config.toml
n_experts = 64
num_key_value_heads = 2
norm = "rmsnorm"
norm_eps = 1e-06
parallel_block = false
init_std_down = 0.0
learning_rate = 0.00184
beta1 = 0.95
weight_decay = 0.15
lr_head = 0.0053
schedule = "wsd"
decay_fraction = 0.59
Below are experts of layer 3 (counted from 0) of a mixture-of-experts language model. Rows are named router (the router's row for the expert), gate (a neuron's input weights, with its number), up (a neuron's input weights, with its number) and show model dimensions 0-255. Each number is 500 + 50 x the weight over its row's rms, rounded and kept within 0 to 999. Numbers have three digits each.
After each expert's rows: a language model's description of what the expert responds to. This comes from a sample of Wikipedia text that the model never trained on.

# expert 60
router:459489518491497537531469429581583482540505477613487470464485479501412461427487525542582537463544445529582469429552459413462534491525420493508503566531543487526535493529451477512513583605484449547495606573394456493440576414526483524449479561520468518544584590497514442461450539468537596438520439480468505543477435472527572503500531448547469465487408502453567490568378547474486546483489575500478485481476419486607519432501508568466404481467494551567559536537558525491433560508550419455631466557534494462531526540497482554511481527517463502509565540445499465543462501555420474459410483533539515350512410561453406455455566537557444468483429556481538471564421502513444500517423457436495482523411550410529576501535453452526432447524467543499453409471550423524478519480596535
gate1:516470451436494556492553521471537513525580431511556410549561614422433545506536456442528515506514489486417490451505617479505446518414463480545490528470421513434479534522523444460505496495571574482549488514528532576519551491521543596454436580453540495520438520437460499480498503461521503400537433476582534416471501542487507477466481566456474458467556442489521537596533468506455465500487476502528486501497559547381537521517462455385473499453483448572508524514515556514603479415512466372545573443497505589492468403445495436433533522474470536587555535439516487590589528507512615542526385558429572425552587546490445530519469510549543438549412526569500507484477500520505491453468556472512456496555616464556434449467471483528450471431490466593539558567585585539587460605477562
up1:502505517457467481489545414488514517436564516466445519418539536526507418376537484470491523464573457542488514465409578535530464447388500536591553424481406504423455669607498527521531448549448477570525512472504587553507522521584528475558514507538555490500480514514522553500526629471512495456579579480548541473570499522602523440479449453528563424497507515401485491509560395501474464620498501473576569381544380521475463578550480565520491407492481472505446432431491479530495441578487485458478552509502460555525447403478490543503561542520463569525556530487507558433493546475509529526559518600484580430500509483497515521606466528522518549510449515476555504513343442475514545497521503463523464495530482427552421524523452446539501541468458589548528506552588545510526540537531410
Line breaks, headings, political

# expert 31
router:558435486483427513480546392439494496523490516494465495569457557506578512528506511524460466475561508352483554535470538579504464532433524511581555492551445498541451479474494471504439429532510500534532502571526573525596472560509574473523485462470566437521471559498523579500570555556549450581617475411577549474514535505549435502530574467449460433532497489532479397528550517503534397556498547489519566465463472467480417503481457517529491505543478529463483469419613545543454606561451520523522458447433488581530547464516567481514465537498561552503491458510546499508556446455434557513430473475572581558514530499482500560472490579533499571481543503563394610547467513455476431555319440483448578452522570494546500459569431495524465499485492475580529600553456418366597550525489447
gate0:455562532452447474441460471486524525593445478409504559489485488437496554513423504519558459444544514383444339418504523547587486574495546578423463377446498536476472560466504446466508474530417558497584460460500537501532489546465449504509490533372461480478542535633464493489474543504434468471454457524450580441518545440450529465568532432499559409483539490521492562468460565513455482549502567503427596550497461536571539467564547520432418584493488517526418536488567584465444459436560534578490454456518451587558415418504573465477490524483447583501491530514409551481513479571520489498507416519504474522499472583478432509370517574483433496425534442431404538495496464505501520366489567524481430522491492517500506477512460454524475470516460574415426472459497460435481480518491559
up0:540455415555644497460506471468488477457487468431560425496422546476551503451414576423540520563507482559564531584515573477416420511507456541510588511524496503587431430533440512482611518508497490620541512483533555526481466552505521583391579474510575484477481491504445484495504413429544456539568497396527489465477514497555535507498485560481536500534495518451482509453640553461520492462506547408589551367510584474466542520460497480596492476525447497556548462511469541464514541563545524454423489588500422511518459580560429562456429558473444482422553463552525411485476562611520520508479511471550522538484438535564487488553515445548625538514479543476465546471505568553514460485454532585596479397464467475441491506486560490459512466511547467623507507560516516479562485583457541
Mid-word syllables

# expert 7
router:611485541589501610467453511476582548450497520554574529525458493523434545521492527496555504465511447530544488506462428528473435492441577474565524516459440574453477452493448484528497531488588564477507485451542453480496504420542517476517531540466416462512516514553512554390446578493539536434528380556513430500471537475491493561493520432490415440556557463641468457407621484550532504524556560537518518495540432519418480571486429404498526464507521488493542470421402471521496523472512470541447510461516492434500505424455407556511493525507458483509433418519553549581447423613431415504504460546450531491527440457369499596559498613503505589451454529442578478498475471457539471527536530540386517503607535423549405546476470487449519442490459474552489480534501584512546416531547430
gate1:459425511552482552428585490463470493490475434536567471451505509538515531510488540373518448494437498473553538486543548538442514494455473441482481502454403519476495364448496458540547525487534480508478528480558435541507493468523596508535568561463460465616455529462580503434486515529486462560541509476588454426454449448395496489427463538387490409515522471510470464478551577554553527483478525442437487484551520483451562487611498382576529473512520489466505474520564529439530474566528447517509505510589489539518439554453500537492485539423443547580568451440582437434525598459396470490396412482440553572534557492385540533488508540479551519510574395484472540470415508531456566454610498498485464535498555500498597470458549478432437420426455493572513527549451448422513437432426577
up1:444455444496442527534378499464480505575578533467429440498512510485486544518510612483485500517433478435407449522557563468448471481540467477382503488490645453448602538486492487495428498494427493440520569517513517427469583506488421564557391504490509522451425505516550521638491455420502492503532494498486462516532486489527625533484521519569528532500421597429465533432492533471453496465500573504552559560464503535598488552431550434507443515577452560579471574484533504438551548516530549583491579511473602551439378474579513530469514451479529522429535528513554483440578533469534475561382468495550515463559482485583525422591470436510554523503419557434559391543480433581483495472506465504548477552513461494481587588530465430448481486535535462535454518420501561498487503465502481
Table headers and cells

# expert 34
router:407580420483527554485527483551524481517449482484471544474471541515421461470537485506541471542436469531595429567449450508445466441498481530547555559550447510480466470547461551503554530403464581447517445495466511554446563446469511525489460510619470521563491474545554578545395538409581502555477540486413526496507405483494433511539527475425525491520547521602489421494567509409524491587432422513441509476565521531520568586442447462493483471597554479482491480578448513477442429468504552481463440555552528435423585470474500421512500507463435533505483409449458481475514554419428532566427525577450577456559482578504546558484480429450516409477532446526523424594552489485542523518434598349552502508567510555508523449473481504473485606467479448516575525574433529418453488584444482
gate0:543551568449472417536491438503514532488559524494455483517449475485483552430470548551378468426510532457513508562407468490567462550541519565529575556406445515465482492543441452496576498450464437524476489507468504529529571448496527500456488528488463497323459483482434619512465462547536477493424518547563560519474460486539458481466513584457465505531466515548436440444513466452505528452405513568516545502475575620471496531518558503570520524539495457448494510457397484294464524428526406462584472448503536470478568517541610504467471413476579546453575430450497517501581447576439416481511415504491469517484511516537454503446471550481403428464492504467482492447528443469554531426435471441485561498562545492527478466559532573450474552453360487480440583440519498507472451439508418
up0:482502479481571500594453529523579421458525504542483513529523486524502422463520553539547531553509546486545426400517518480471616435402558439489472448598597512496567636517442579511369500584472521549592546484472486472463480541558393437488589466509490542525486501414469500482422609513487496429581463456457499491540601521502449511492453444630464410499490542537557511498494497507569510468469545444510477542543489424455466423558459551495452571504488543495505498584528586518517448467419563496500571511488493505514467427454461469431454503492555411556547531463504500577460526392496543527414489483454471507360548533509493532430507459527414454435390526526520420441517498480480559505507494570461528474468517596550528517521430395531552529469566445508477531541507540562504569432546529
Inner consonant clusters

# expert 2
router:472485489568444526501504443625473518502446498405433405446470572508559534494503520486455564523440479553454491490437505460487480463474458476571509602586532496450593592581498569546486502558512447542505461546425477422486511544480477433464455555416448513505445592495472466520518470595489529477544478586609432507509384479546505533487486541541423512591366477457536498570436453474540538469410513472440410501585448414506517485513444518518549456512422522502465479396479556426494501479514509532453454497474466447545424527501493534479495420565507550525569467543532557553560486447580401447561458475562486410501495571467537440464453484457571508476385434545542465562538576527480567589566479482518535495492502435477507435441599472428491556461464587424447426482481504446505500582455526
gate0:472510535562501477558587564517511561498565504504489548422575565540462502586479434492598445567504593469466462555474557483519481554513492432509379428528428497521548480511524512473563528483463533520479466454453515455555506429511509538542497464569418493503468419442441455502508495505475424522499465604545487478486441451456512417480541482523476510387511544420460514545488562456464558484457515521512443484533488488477514647411423475471517512426477544464473428509474503499542561460441420571566409437534551394418427402493515471498465572473533525532439486414535489521472504484409458493487400568489472447583462562489489502465457455466465490467597422499520560528485530466460545567501413487519521452503457485364418566385542581521428542496556534448454602555437438501538482568528369
up0:470510468402578548441485458508432517541525483415429587447440495463412488582481508513532546436503505442439555510555492604479546463513512391421545485560513486512505505516547617465379431425534413478473528529509479409513401443495570541453584570499488565536350526474520447452573456502442510526477587487581595483484546507558512542534562517605492581549542458519483408512554553485463529496479415485561532583492572442497492512539607450473470525470400503531484509456467567504524481494515508436534405455521483421516472484457559419593523528553511534437504499500514531453442443426596502506507472488494424557574531476562513539517482450506581529443472488471489466509459519514466491554503394549515464463391477554539483471513583512546536529525462508455467546552453576487489538431640483
Agentive by, numerals

# expert 5
router:434446559557541469415589468458524487444505552485537505535392445520454528476545521558586518596454505549619540485529545400434448417501537539534479435518606543470576441448400477521501472489489532537540565439481527553491491446548386528559460455453505548548435440403505490484538469458522538487588491569450457526472425506534518492531462500507390505456591546540552524452553489497436439466478539538531430550499490436435414502547547434575574523523567524550482467529483468484416445445474551586520469449520580468526445434530474546482469516605460474413520381591567548441489547544474442462453508467489465504544566461453508518575402503487487552489500455469575519566520420465544451490426463499467504527427531452541449590459481542513571578535513487470433449413455467532455475464469389
gate0:598452435538525519451525474488502560461540432527587588450483542483535580518380521494488431525489488410529536445493537443569509559557549440634505466519547554481495538554548532487459484555564526486403526511469450493467497584455484504451518426490478481441561509519528442528479562492457478532518451522527443434500514489492540544477498564566554493403501450524459570493529466536488492506525562551533469384568585473608635420548478469569494430486463486570543436471546375529529477509477530561476520433479463521586555464473486601450467444449474499523587409534472542423512405461527424460514569458408507494551619472557597525481553526429581526523431408573448533438502544455536498487414416474467592504437531512407500581415532549495484497533485479567491475486541491497509494450439491
up0:504529589340497427496588569472542476552457514468481467524442468518537479456585499527435573464532528553469469581515587540470569426428483511475488459513463495548461509475499468542572479440493546523525420556570540426497491463509513487547541544540508582561456466513542621533504452531539499364453553505474516554525471425507522484524492459439551457495415636568530404528413521477537516456501458419505537517531436518437460569481605549432572475518472403496509515522465497458587490554537461474511464527487502453439496507513504528539603481424542496405463622477434486553484524496436562457496447482578500479387484500519470508494470445605407487479551570517535450459516436472416617451494524473494480374542533492565507463566492443572465499497534453492515536546417523503464563534632514
Word-initial capitals, openings

# expert 44
router:546461517581394541593549512512472569502555474439441424525527415481516522469510529448477508497508440435487481524561541525525485504509507585526461519528483440547534442532460511505484582437525446512505524442468485482486583524469471488444532575505512418526554480471513500563421512501450434433516463436537497516503498472481579518459360565499516499435407455451536546477499502452569548491454530596430420536465475422519509497586452510479492562500569525536471479511541493595573445484444541472480494431419576498484427476478588591481472454495555353457532542533475547581587537486550516635479521547413533567473426470499497500528528447441493428439491576452579476438574548565405503460588469520536411473450511611508564525557550431426526515530464455471531507441632458491462449387434551
gate0:482526478541562437360516563559515478580508478483522443425561467479468489493506626492493473540449520453556479421504558446455485574431594560506518416548525430465499560487532569543577496464464434481514530554528503493524457467511484605507520572505532557489471480507467487508436500458444505548522528660581494550484426515482551514475591535490529445480473402479435556481481563551558577490523484486480465515526470543548517432467533457565550574525434518572523465544552517466443478525500431452462445504547541532486573524496600471563482504505464458417501517435431445465543526578536573537525545417592543511568487544465527512556511419548435509596488504531336554594447512512563536493498515537445504527430485466399506539397520455497532610524487612455440516609538520497458373495527493
up0:460548488445556502413566549504453602575523467544467496479565471485447423535523537430509489524504549526573389449520557487471422559431525547456548446579525411535514500442533515546564506445513527464521553531530514466512480414485468539494517543570558559472441467429461452511476446429500424536464511580570486639467467577505530503384557535437513494490528428496452606524471556457596597464524474484451498542537475522559534504428536541547535574433507557543504551466518518528522507514427495448498453437484576571504507501446573463531432518471600461422507534503392527461504571544533554572477465403592449515555505494551508455572534398491432504536467543494388533540424493504566485503463432563520461541466488519470497620397568453524527593448532576405508465520502527509488380455485521
Prepositions and -ing

# expert 46
router:459409554495581467464519493574475473416488595455590459485434492521524410495561427553493542432409546538397476566501428439524447485574538476448435566479446467479579520548538438471579480508544457541474544523549438519506507387460468522462475520507544491505449505479529534475425521523573572382573503437473443609403556491417535596439513505385536521496491521573530517544427485516500585486537441476448426513592574472510493486489508561588489409528533477540518481457462490571461514464558483516509466497480497552495422438430445511531536483427514544585447530524551569503579419500516520451402539527561529453453513474443465566555537546540437535549410571420482537497535458547546590535509473517496528491493533464561564551572495439469531504433567580430504440423433529538461548547496591
gate0:575548517498511535343496527475501577489571538502496507487490551509560458501579545556445513406488441518461524411539591479461489497496467528496456489480490557433639514537515436603469534525556526549483532478535584430557453498483481580555494488534527509494582463546390504479453465569500507450470475477500601486425525515484459564463467414446650454491508506467459487512439461535548581513658482482471566497477577483537455477496505372612492495457564533541501487526458515516497520565587479539557555554487443488540461453538552538459507551481491558436493574484548497521499439497510548504536529520556388494445473633505479596538514422493535564567526572526504546407516571493416569595481533474446611519427481451559483528543506482440494532440542482501507475520413493500401570496531571
up0:643520473524490535423525567521502566467571541462554557474454561541553468502494643581496499470487454432558524539457544493437501547474421544481423531485477579469534467530499445549471570553447497525551468535537526451494529502514450535522496465481523483461549462462447518510497485531514519517525448430455570494527552437556495585455485406437584470472462533490415531533471481445471601481558524551473542502538543486485511514456514348522520443597521495481518522577511515483528548519555401507517500602534431503538468375542548565484541608483498556500573495528490471557535478590411475449477515412538459573424534491395440556538469492531512511615469567364453554434467578479490524505571546437435585553446532394500529529548621413446525449415564478505531491482449461523559512504486544
Table and list separators

# expert 18
router:452455490518485535597564557553599505486507391491497423520532485454526485493417532531523545570546531474413484541520535492546562571529448432516411567536445496476472438549468454517551593367424585535532540549505549445452578562473577516405491601563502501505481525506625576565445510552511446542454402473467437518503477418545609494475419569508530478447457427509517615541592444494527451527422526547509476534414534496491503493538436461411554513543555465411467470512417498521580433499538487511527404423440555435415415463510446541509533505481497423502504559433488474586518526454582561515449463536406563527507504541481443539536505536488554454484432465527526424452462475528460491453529538548600480534489608503489456536484495478471486513501444509538526490486599578492538461519540442
gate0:489498516551512499519561454568481498511440511477484508523458500452522440519417548444554447519402547473476558532431454524505620495459550457489601515452503472626517468496505483516492479496482401497479467508519431536464491495494467493351503521552480565554371601473499534505434500490600469423590527407493510515540594444529562566519459441521523470523477475528570473564499485603504440552478496474523512517534430452571443538549560585602513476549499364634531522532530420523445612521469462459571427529509388474476490476504471504520533549458535566534499514519480537498493512456470593486453399562557492565411442521490525472599524495477525487462528480468563522490493405400493445482460420524496554519556429459584486538553545403458443448395413458551494425464473513483453535532508503
up0:568397424428429445522554493478473480523459506470491482561526521510402455514534464456458523517538446483535491491589522490527477417548482516551417500452490527474569519460469491544492475505524556492564442512492519464519438467538466616527516505442512506567509404501474555509573416478498462525442503540547465449496434421508491517555564520445503586643517541383409416562469440413472570406511545594515588513567649585492496432448426496493334586539453532480469510540435510424509448423516524500390566501487505504534535594528578480547476387552497522510433487516506561489511461455513460415469534405522453387523556496506572552488471472499446531557571515478523491497560539479506503508516481431593510584475535487401477492520490524506464539494538574407513424435486465500517459486480533
Function words, verb endings

# expert 49
router:464523519485520598404480458451430500504432489634537520419537441525468469488530432506519463390519477496442452529528479561462496567451500474451491541538609512491423517460449500532436492520557552420470526521505505448623511438569621515546428396518411540537497438463416469468524488564444508564469561479530531528480484573484481511511543447496616547549568475499424566514533478504546465553493433516572464470494534550575435466572470609469465518466490504528497496446514513552499563524471510354498465550526465529613508485612477417532499578476477532477442511522513503480444479466505515420451403400583450459470492520480532486502464522515474620505546532537438560543581556506445475515488470548442459490543481547520510465488426464564535611405580509488462428533510436413579595482426522
gate0:528563341541422483558543596495446554498554468600492522476446479450511550446460494446531572499484494510515523452421537484425537460496388503572543480532488464514485498444630491432516549426506477488496438521519423455495497545503451483504536464515537464505545434531440498591461450468545518431566544562454466549547547500543416493489541581507511591564567516462418524521382475482427507441464531524466531571515420523496527563393449426476523581502479478430521518479397561495532520478494574507453482415522499464490585506477467584567520456581549558527454531438509514508483498574517584492472493534509564505542495494495467563513550386508518508472448383545504382475441434523547574398530458540454446514461582510457443410538490504489538393559369503420561517453542512562524500501459435
up0:547495539559510481500463488542552469491529456396515508559550527522530449464426536576454497511531577493461473428541441461498487456552540484477438529430473505524501531618400492551534560448527511498428485505477521525472540481531476472373518548496478514510433563480549560458402485517472518507396512471441553482429460466464582529473430537507484426493403372430598555448568488409442539449567501527457502437472575405579595470530543504550457479493480506514566583416488486478529490495381435551535513538530545491508469498481575511469466455524511375486611499510483471604522494500544488514511514518402487460491513510516533512501436581446466466455494556413613586443554504478407511628539531400496470586586512477489604556537468540526459554449580610537474502478491598484473476489472489
Foreign-name consonant pieces

# expert 61
router:456520535515542483509481493475514582523532452435543505535542420517479423577488507506469468531547548473482478527605502515440491509449532389468548499555483646477469491427551544516488518554470467487485434470564480541614461488553508470436475420464440534550441461536446574353518477533566590379561442522485507494495508453552585537577490509499469518450536468533448550454590490436433513447530460521493483495528540541544495533455552645508545572525521452572528552475500527534498478412454497509465541554486526476562466547544531419521521533451471484455401415545527604565426538572533500449511403557561506424513391509424539486614505502581490536493533553485583533544505504438502587563445525459412476455490483482579434514578457545543548629510534461435443516544472443418476565510552494
gate0:438585518512416470545478494446464554580499517474433474524590518483537496528470494460503537466501573459572565514519659585477453515463428398535492493558491510450566565495515486563473558474373508494473479423443523486537550555536548456514557560513489476593595506615474503541486440499474571500447492582539490540480456447597600571470548552427610492459468483448427514493494547517419513431477502582429534456450455478471607533482527567473526560482484517550513486529481412438503498506494525483594432525572454428434437536518517529545628529538458585497425482525398523471510621556502490448480438495488561486494448591492541545470530397474450493415527439505429435484461482485511510494488498435533424477570437562454503526561560508512472556542493387466547506494508499454442514429559570
up0:579455476404632546490688513512562404444582479460562555542447450494543587482447516516476469493426571503502477466390480516511517537609564574489523422508490520514524462510508509439540466545517410468449573476526548518460504499496449488534500462433431540412442486522526449545469590489491489488553540480510478533481481485540494420500452515539499460491497551550532542465461530526421521550548512549500474424516512466573505504453546479605506464588524481480536512458477537501456510510523523524435604445533507568580564534607515454451461503515475429393540510495532502487448543450566455495557670517502419498433526458579464333528486502439592566530509654486469537484555507475520432430474476487542471538523529525403524524554501462456516465466490501494493412462494446520459597431474453
Capital-letter word starts

# expert 50
router:555535518499471492468472483456461480405494568559501586435499527548458499426532446525451438503480426565476499428518521551489389477429471539492534514511500556420410513545470580516438479463501561485471506540619475536459477461499496465507494522569385489478471465483407476605435524428415516509466551516490557562570515493559494505588433525481573520433547541491478543470489412573550521514423535464516525440483456549492472583507539495584532461463521403546552539388548497562590479436537513522519525450447484533577521584548526419508571485609434469413449525515453520423434517464484454595560540551521531478510487534443578498423503455635531454577574531441501486539509588447526436492473459492466419446574515554581436518452465451508405583435529445555498512534435506499517532513387433
gate0:446407500530544502558499504416453461412534469442605541541549417505531505542445456517452471449547515485523546539468482512557523458462370514529472554521510386598567641489513528438592490519426501495444449481584416402507470513487542522486556552354470493525546472557451597488465599516455406537427474502513601432545459532526579511431532593470507429467498516531526516398575461529492501480490435533441658571459526560450560471523513518566533504487543517445486536481497546523528498450555513594450595462565493554516507532378486519511566475461445564534400538552571521490524521527457498489479485539532515545607534488414528464533521480517520466485567411456498472491500469430500540467432436488551487518471541482430447534505480445508588491443475568520504585515456501446517446522509440
up0:404525492497516486520495464465474440525474479463515558412560539507502443460496382447507539575415468541529530469450605485439536492522459582427550549488356451528541507564642559434495472599458510468486468431522462492492443476437439499502591555452486553506527495557492494579522575457560457601558533491477559411526559518499406465510528590535537496466539539547592488444478476521366559464489389491434560510476511526580490489447519517544513493492474519507480513568511566522463444525483488594427523496557505556514498606453488555432490381455448540461566447538553518531492453510445523487502540528558549521488530499464489504528522472455533537526488508602465489510462513495514540468523556382356499488431456447561559443535429497457474428576467468509586539547398528504493390471422580
Sentence periods, syllable endings

# expert 42
router:539527503435498524495438434493507577523436542423549538469393523513477532628541576588498443535447500459517426481481453554548522467431568448484481507576550478464512591521507483512516462547494469528455476531536477369509465462409557433591566474425477580482507530493480505490502538584471468469449436554565512488450548480441473502473529450542493516548426407554540435481437529504544490493573482500463545476531480569535554510521459560445492518461491521516462541590456499551426504450621516460488461538480439502552527434421472455450455455511481527482444446431407453565468460625468400475540474465576536447514456469458532569466447496467506463445411508504518531431396467445616517566435405509516610485428494379502442440547596538429504461535521608488455443528494548532460545499582569
gate0:468528478423474564493502498413477581484401550489526530533545491505473442545523532438457479412483492496431506488549480429530528573474454548462508450450571515458512543487494447512440501418542499491505589522444524533539437521577463499569477645562525448447562525522475481538436521508617458511491445557478467570461538513489511380619432484540460571374549578419545538556413504608497506584469448607473553518502496515511431548411532437423484388506471523430532584498503424485528487469529513531496530582483533495519546527547439426505541476510485463546511493400489399515474566485500481478478491577539527424556515594541403530496507422609444449532536450503484414537516489495542520495551506412574500579517469465511469534534475549359448496512474477501512480496479583565378449512449485
up0:517471540543490498350476513452519524514457446560471535399560478477498540557531498549461554541493467522450495489440506417534590471516520521474546576484515578460550462454512467462492471517519607478482446452522520476536572527429509461481564387545469484588576442587513437489508487387439519492458480440487518516643468412512480435498578520437517500598533522513478543443581520491504541448569573565532540501485433575507499507523526452593493486425584543506528421469409534526531522585508534456561476458636470495581547490476492565511494588445497523438469516559563540538519552508434508522519536536560530515496449468476628530560504592352554526467552546464528519516441552500574494509544523546521425422469403494518546498438488480475576535501534606446440466500408415436507415546501486
Capital letters, table dashes

# expert 45
router:577517476465514499521490509421466520456495419461484521484536485415508447601443452577461578529572518364508547562437542514548464554534410489460553535568474495535462534432484517468506457434485541421468527529478468452545460611504508488499496500438542386428488469471502467484520571515413476539499479530516533485562553461529465558514512604552459497437472450480497509500540509558474444411562524494518522470520523512499530549475528479539562535524447556459518547479496524558415493527447370561438512521532418492476543508528483483523477552422519434562439502451571472546523442597444540431446582562473521528606482459471428462554414559558488536452587437542409572587418429416511572494563450502524467491438540446487427532564457623519430398454530520526416604530574541503593582503482442
gate0:523440486594504467485580474513612472513552440516484552507490516503523506557472433508534505454490610397510556528484400562520561497449492571438436509556504503573548416532487599428542571500516456454522533513505484501444472558534552481452516476471568449570476456483480550505526453694516443548608490499536490601534480464517498500512452475511420497489492549433572564580499509543439580441518496578430530545444472549504539539464462530523519421507539494404492539548517417541476576523473563473455538429517532513543468628554496472447467490522569538572415486528461464573436454554512464504495491492656556649468445533627532559532534507548525490554561509493438439451516483459488491517519448532566564550396550498514508396520596469499513510464513500492441540432461510487573526442484491
up0:522498441416428453488482461521540570458448514482521462480499527512504515445524564495520507480448526550530412425479549457492520467551467424445458496532453507463506486518602448577459455482511559451480526473505500553446510394471468519528354503512464498440510541478468476478440499306577508504448450486468465465480544481433445503473484443473568436540499466629409469448447510473540462575505452412528494506563536471457496501528456440507387545494510531621512480452454595473534447451557488526572418484360505517480530449433581463539563454519469516448545458487483488449583564421531514451553475490399501363515535528382525460386498533425425514574481594509568538561500541567586469488402522461484516481566464455520462495491543465499513576504453460471547441486483452528453416552519454
Mid-word Latinate syllables

# expert 38
router:579543550478517466414480428424469499510540473425527505477459572534478521577527568541454435379479550425509517504547569526555419574409509551510469471484566488512448591480404490467534453505458503499519501474512520439550599578613464496559527477448486530460589434526508527535531495556482565491400427488567601498515444480534419488474543557467548487496474525536439514546446556504617495475535618469457483544564424470403503502444567545572517524452535532548529481489527520416413436447472560496513452522480447397538539495546577467526453522483471485535455506533453473548482488497381541528476454510497449494441422597572521473500504468502405459524486447447431426495467566394441533496493465588503515475526524605501468491612549372481495549411568480489418506574469449486553563487467517
gate0:447373414489457525522472500473399548604523458488548559530537485521534468455473487610566435543536584500428458544530525435473472458492397495478494592497455525548544559543496428543510509493535527427503588626542474517420534501413549479408504559574584481465500504517483563447570494541409575503453497526466471536601501451469528538578473528448466578336449581514473468491504487389505555445496535573557459538472516526516548462465515503516530475377504561474540485492567510485519559520407438488504528512502552518542473520554579519415459483556506501499501516474440404485545489425562503437507515464498458584452432497481508474511453487520430500547451497431523635551567525558511491569512570547448523515564455499513474495524543493394484468418496467440556439415537522386598506454509543
up0:402547554503525467544462607598478522437522522515447444550479559518471457559500522434460551514501462529493504486409503534500517504566531514561505453436540392507495423581440543389480557468480550546570449451449543442336431504473401487555523486475485491506523481556549538592441514495574488544551548427502555452525542568586520480423508446555534535601534528479556607561407478552490491567469493503513463499517580444519608526516457506555507535604445522492592506482481527578474461487492579532501490482519411531465465501457514503593495448542476492474519498507494598521550460465476515570481510619485522445506542587484487600560600415508516437417498532591531439443463559548503529437556409452490487556408512586471555540469514515583494505547468444500488549464507499546422566427444507
Inner syllables, foreign names

# expert 15
router:507475524475538429455511468436522428489513528477494519553456509513586506420562539511545400511488555496496501506451547506495429530394619442459493420463563565502519609488462477494450486557613463491554443543480422482410456508565498473547543455519561462425525481489452554449529556485496512460514443468534522557485553523535519484499551496528560395426571464518532484493447426456486458426575525481452470422527403569461556552475516522568496516557558531494457496397436456599511584452426508464589557582430511427545435534509568447515442476478561585472544487555512492403399471495544423473513461533498435461481457470479548496439481485485507566649525569469598459452578505458460484604439430526456453490471442443579554536597477411523457574512523467440462469508453496442419532448459485
gate0:612526383385430469552595541461521489500508506541560496516424511429454484483436505567447469492455502458477526553424547515467505501619453525508658485618443504534449487507571536487525551438502552493503404502455515439536512474558492382498522528531490455432543487565507446552438590381542522472462500500508550456500463440459462497528493484500526442526598507507422539536503449534508502603531523452555474502549475444561408446473475483530485504491469503561526468513520520507474488459545447485392500444527482556473446491514578468490499470479421526508453530500447558449516535419511478542487493564418508476489546591537508501495497481563467545485487505551459441534478541442608619408559501435494464524480534578557375432496553517606491553438416480403520543446544599522576491536396397
up0:543461529579497577569478518525497438477496511397467471404627522556496468512442373515574562422551525537515462333578529515394502461504503563525483525523487399451508532483496507579436530527491383518500514506539488555498538497532483563468477582492483506614468471457487553526462561547568514565529547528485514549459551572524552561500510495596477518528452511456514469382521617512502585532468460596378476549492604537484444495442475486469500547550479538481479517510567459522507532603437432522506502429470540532530529483489563471470434472526566480540560500492464498584532444582553520566482583503406549574442510541531409487424534460512619466485394458487467516482534482503511538544525520458491488539517417461471487464406536431442534442508577516556499584504458513521451436420478444
Name pieces after initials

# expert 6
router:552548492464540544448400571401443474527445457550517486500548490443503492572503463451436557509612471437510539560499590500452443556576499511562539563563407491546377526476624488525405521511594480614546411515449497483530550635509557547429497416512456521461614462462475476452518379471571532432519484439527502565497518491477518539477559478538519400451436471500477465501497544503567482527540422449526586485467493499413437472538526546520491489430481569499463473405517497438437454510468442520511551506431479445550476486487583508573509506444515471521496525524541553480427483473494633504440577534575517541520461480577482515427494377471455526441537508497482473467552541474569570488591446517537455417471485419490476541524489546547561512562473465555435526551589447581525531522536462
gate0:531533435515434377449593501422425560484518459526464436511454440514475519408397477375434454538493594447486461536416588516500543606545505491496463516556522481450517485453465492499537557477578439503531536558477579523489568534557547479498488479508446508558507486537585482587527404410438408537463465507535471430532482481423558505523450518446501563487544439544480607502504475511414532583488489510588467461492526547502402479504469519508557519507436405494492495420509421513488513564485509438553561438493527445493504420506536539511540465463592487453509466490476464353413533499455506490458485432509479599504541484535479552551390462436486527529510516565465440459503518408481534532524482553533468472524436449468492494524449493489489574489549480557496439566390470468682599589539491
up0:552479488441557510473608594472463507612545491579508565438623521448505500465498461507486541447587454563618522480504473559544461446547524593483560491482476478489488529556559452544484461522525495483499435462491502505443422448552453522410525584514564553475476516435527370499413524439559532539551514473492423551384496542537492530540556485545515549492603600450571437579533539452583449540506517507466569596577552537503510522474475398497493482471400529461481531558514462512465461576518525492468484531456482501497583600572476520443535469544507491594553524484539566491404466487509513405509454444570408515384464518518581504576508475519496497506473456444501473408550511561475529429452477500472475542508543570480522472426576528428403473501559535505508525437486416622560529452446502
Mid-word consonant fragments